{"n_layer": 11, "d_model": 160, "n_experts": 96, "experts_per_token": 2, "d_expert": 64, "d_shared_expert": 128, "activation": "squared_relu", "moe_layers": [0, 1, 2, 3, 4, 5, 6, 7, 8, 9, 10], "router_score": "sigmoid", "normalize_top_k": true, "routed_scale": 1.0, "balance_loss": 0.000764, "balance_bias": true, "init_std_router": 0.0327, "lr_router": 0.000571, "vocab_size": 12681, "norm": "rmsnorm", "norm_eps": 1e-05, "tie_embeddings": false, "optimizer": "adamw", "lr": 0.00191, "beta1": 0.9, "beta2": 0.95, "grad_clip": 1.0, "batch_tokens": 65536, "seq_len": 512, "train_tokens": 549600000, "steps": 8387, "dataset": "wikipedia_en"}
Below are experts of layer 3 (counted from 0) of a mixture-of-experts language model. Rows are named router (the router's row for the expert), up (a neuron's input weights, with its number), down (a neuron's output weights, with its number) and show model dimensions 0-159. Each number is 128 + 24 x the weight over its row's rms, rounded and kept within 0 to 255. Numbers have three digits each.
Before each expert's rows: a language model's description of what the expert responds to; "mostly gets" lists some tokens that are sent to it at least half of the time. This comes from a sample of Wikipedia text that the model never trained on.

# expert 53
What it handles: Slashes, dashes, odd bytes. Slashes, en dashes, minus signs and stray spaces joining paired names or dates, such as Severi–Brauer, Garrison/HQ, 16/06/2024, plus raw Thai bytes.
mostly gets: "–", "/", "−", "–S", " ", " "
router:190098131141171136095131100146139109111124132104094104102142157118152128091165119140173150151162161176124121157133091114116099161129108147151178106146140110156149107121157124148079132142123136105154091100144136121138147137116095163153098120171143098144133164110131118101105134126128126123120128156083170123138170143153138090072123109141127165129121103155136161114121138140132120106132127102070166116129087099136117091153114159132163132119134134161137103089111133146115158155106110
up0:132140145105162107097167113110109078132113139105112138091124138116146189139109107125147156141111147108158068158163102075123110124117055126134133134111122162168121124117162130072114121076120156144100118110109130118163160145120149145129154104128113127131147140072124186096116129114123130135154152128088169140133115166105117154102133151119133158151106138125111129090160123106148128127120123149102136140097101123100148119134128192140131120160135108125129113094105116124134158108093095
down0:144147154113109131145131144167080082139077120123145161143117151150117082102161077145151129150101088092138125115104141113131121098104137095104127114134133135124152101120114111131091146155132138125101167110170152092134119125111132097144157117146121128200131176127101138147111139146128115113121131129165128120157165101111104110118108176124137122098129098126123135125141127117134126146113147150121124133102120146132112143121171091129164101187135146163137157181134097197127124173081153
up1:164122164121170112114147148088123117176142144150134116152109144116157109115146126135147149122132145182129112190194116113131122187150130118121134139132103115140127130136107102131122168091146142136077160130143071146158125127114123154069120078167110151136150147108134160125113103135094094129071154140082143120112135115114134139114111156153106155121128137135117154121132093133118104130130132117132165162120116092137126178146168142115137064155125102123133133129116120145133141152174102
down1:143143155100131136144144114132065124102112144138132166140135153130153062143136195145110089099120108130153128105108154134151168150123131124121129124130120119162103160127142148142206120150110168160119144111148111168104104101119124100120125167108122116140135150153146119168132119124100096114115187146138137119111154121138122126117144150128138156140113161144112120092111147177103096108123065114112124118133092131124138084107149153155094157134140071115126121152104106103137084100104134
up2:174125116095149119113112123146119119130151131136097150076210124104151110116107081130115120116104126110130118175070100136112144167135155149151123114134142131191119136104163137126112126177146122136094099108123137115135117109119107152098127140137132145113147138091084196137120110089085094120102127145147164137113141135120133140112134155101136120111180084129124104141151089139166131124141169093082128155097153118128172097137117159143140142143125125149119135123153114093113129141098116
down2:160148101135101130141130164163148135161094169174115106098113141098129100118110092095140110093146117155127162169104141168143135130079155120128173122151119090122133119170126127159111111154153127116136140096109150163139097075176168130120153127181134172115134123131117110090122103097174148104116151177127110150119111110146154137121131096089150141107130122132111133129150162095139150130129119140132119162087151149126093155106141115147128136150110124143169117108119115164188147125140118
up3:155129129129140087122130115143137147129178124137125115144115100154108141151171150141138122125114169150159130144144158071149092139114152117150101124104109120158131140140135104154100172063140131126132146058093124083128116122116142183142086144116162158115144103143146106144143137123083164131131074126113110112128129107158120121107102105114123167146112160130140102147055123170101126133143111093128107131132154084126119116133141136125153124110144106137173132065165116123130095116124120
down3:107130172138121108133117147131121149100122103126126167077107122123095152169114161107092152124158123111158164119143108172147149122136133106093147097131136121104116120153129156133175142151131113112131100147128114173085132154107105134177140129120104164152141130131116127161167147105137155144126142125097127097092134113131127127121116135090144070123109143123100092136109119139117101128126145102135098106176080145129096163138133164196149100148194120118094155076131171120149145146134130
up4:136121103148127120102122108101120116123118152090110125126184134154122129106116094161178137136170129115146139158122124105082119156093135120119147150148088135100150101145161084140105102109119101122106055118143131115117175134116129124165139134119122144121137138128076169131109129165114184137118113152078119134083135142125141109143139145135144104169129128113137146145167153129166131135111160139077115068086080144165136124130125156103160153119140149150127161114118155138088145119108095
down4:144130105178136089160132167137087136134161134140133141169145122124105118128115111099140119095101125134122112157084144143092137113098124115103108133113129082097123124139078130119096145144111096118121131106170144142102122125154160119099134105155163092143104142114132154198123132134150107170129155142120130100106134104129177133122146134150129120121089134118138152144164115087204132179098110113133111141085152120115106109124129112171170076160123133151144152127119136141133168170135099
up5:162121114131196125082129100113143119169078109155122120137139127113135119115150122155166152086085140106118143163110133126144105154141124125117140118141117111126148102102107113132117130074169177124108141099077118117163092119072109151144144109103114110144109112160088137130115180072114170160109113125134121071133121141155154105115097144152125156112138109122150095114123156154111155121149107102101121113161118135123149163114136138122146155088151174122125093148143101110095126119139143
down5:124097110136089108095102107099105124178163130112065112117111098163115136132176152168137129151152114107113119130114126156155092139125140125105126135096135099128108148125134130122122132161083114144134130144116077164156120113218119129113112131113110149142158121130107102090115104102194172125140096151092101142115126093103126118073151125130108103147123149091142128118119111129126108175133137104104111098131117138135144174131162124156131163110112108156140120135126074117132147108131152
up6:176112134112131104145123127129113145092104134113148129181122119166135134150142120140161159138079163110112090127127153135118094198128115158151114123144095130100146166127094196169114133161083158135172131140078124155122092118168141145129133103135149137129137102138077155114114152146093090105107135109112135110144126082138116102104109095123158129101135147154136151105132148110118088130129163137118150140122071112139164110127109095102160132116136123101129140107143110158137105153163126
down6:105170120102122119169149100107147107113175159086098126117114131141137087125152135127127150119116098111146139105118133120130116132136057108125149162144099142161120174167139183134172154152100107111169111110095140120129117084140130099154104121108111127180106108130104159162126113146170136124155124094109124116120120145129114143103111129136128109132163161188142153179124120142114094165132141096115124137125105125194174109101129092133122107089113134105128099126132134103138115167116142
up7:143146134083129105142130136127087118099130131125093118120146154109122095129143149165115130170140170163119127140116096102119140151133110163143165115147127133126108109128161141140120145158108097070129105112127109134139087141162132188144118125147178162103154150095113153129098141143120095134107127133100195143119127141143160088084138143110139131159120132117163138100168080089124137131082120158097150096153123090108173084125126119126136121125079155125086120145125103157099162120113112
down7:149101163146123115146166155122111136121114155124133110190146129082119171111116148137124118161130114184117136102139125122126140118123144142119170113136117107175116106148151092148158169148111104106123122155118166110137141106172165130149139134106130116123143150196130109129133139146130170090136119157118142136115103110139146105091106138131134089088126151106106195116113139118075164122143104103131110158113136146099165114138175132159118071119110122066123155152106115101124134140098142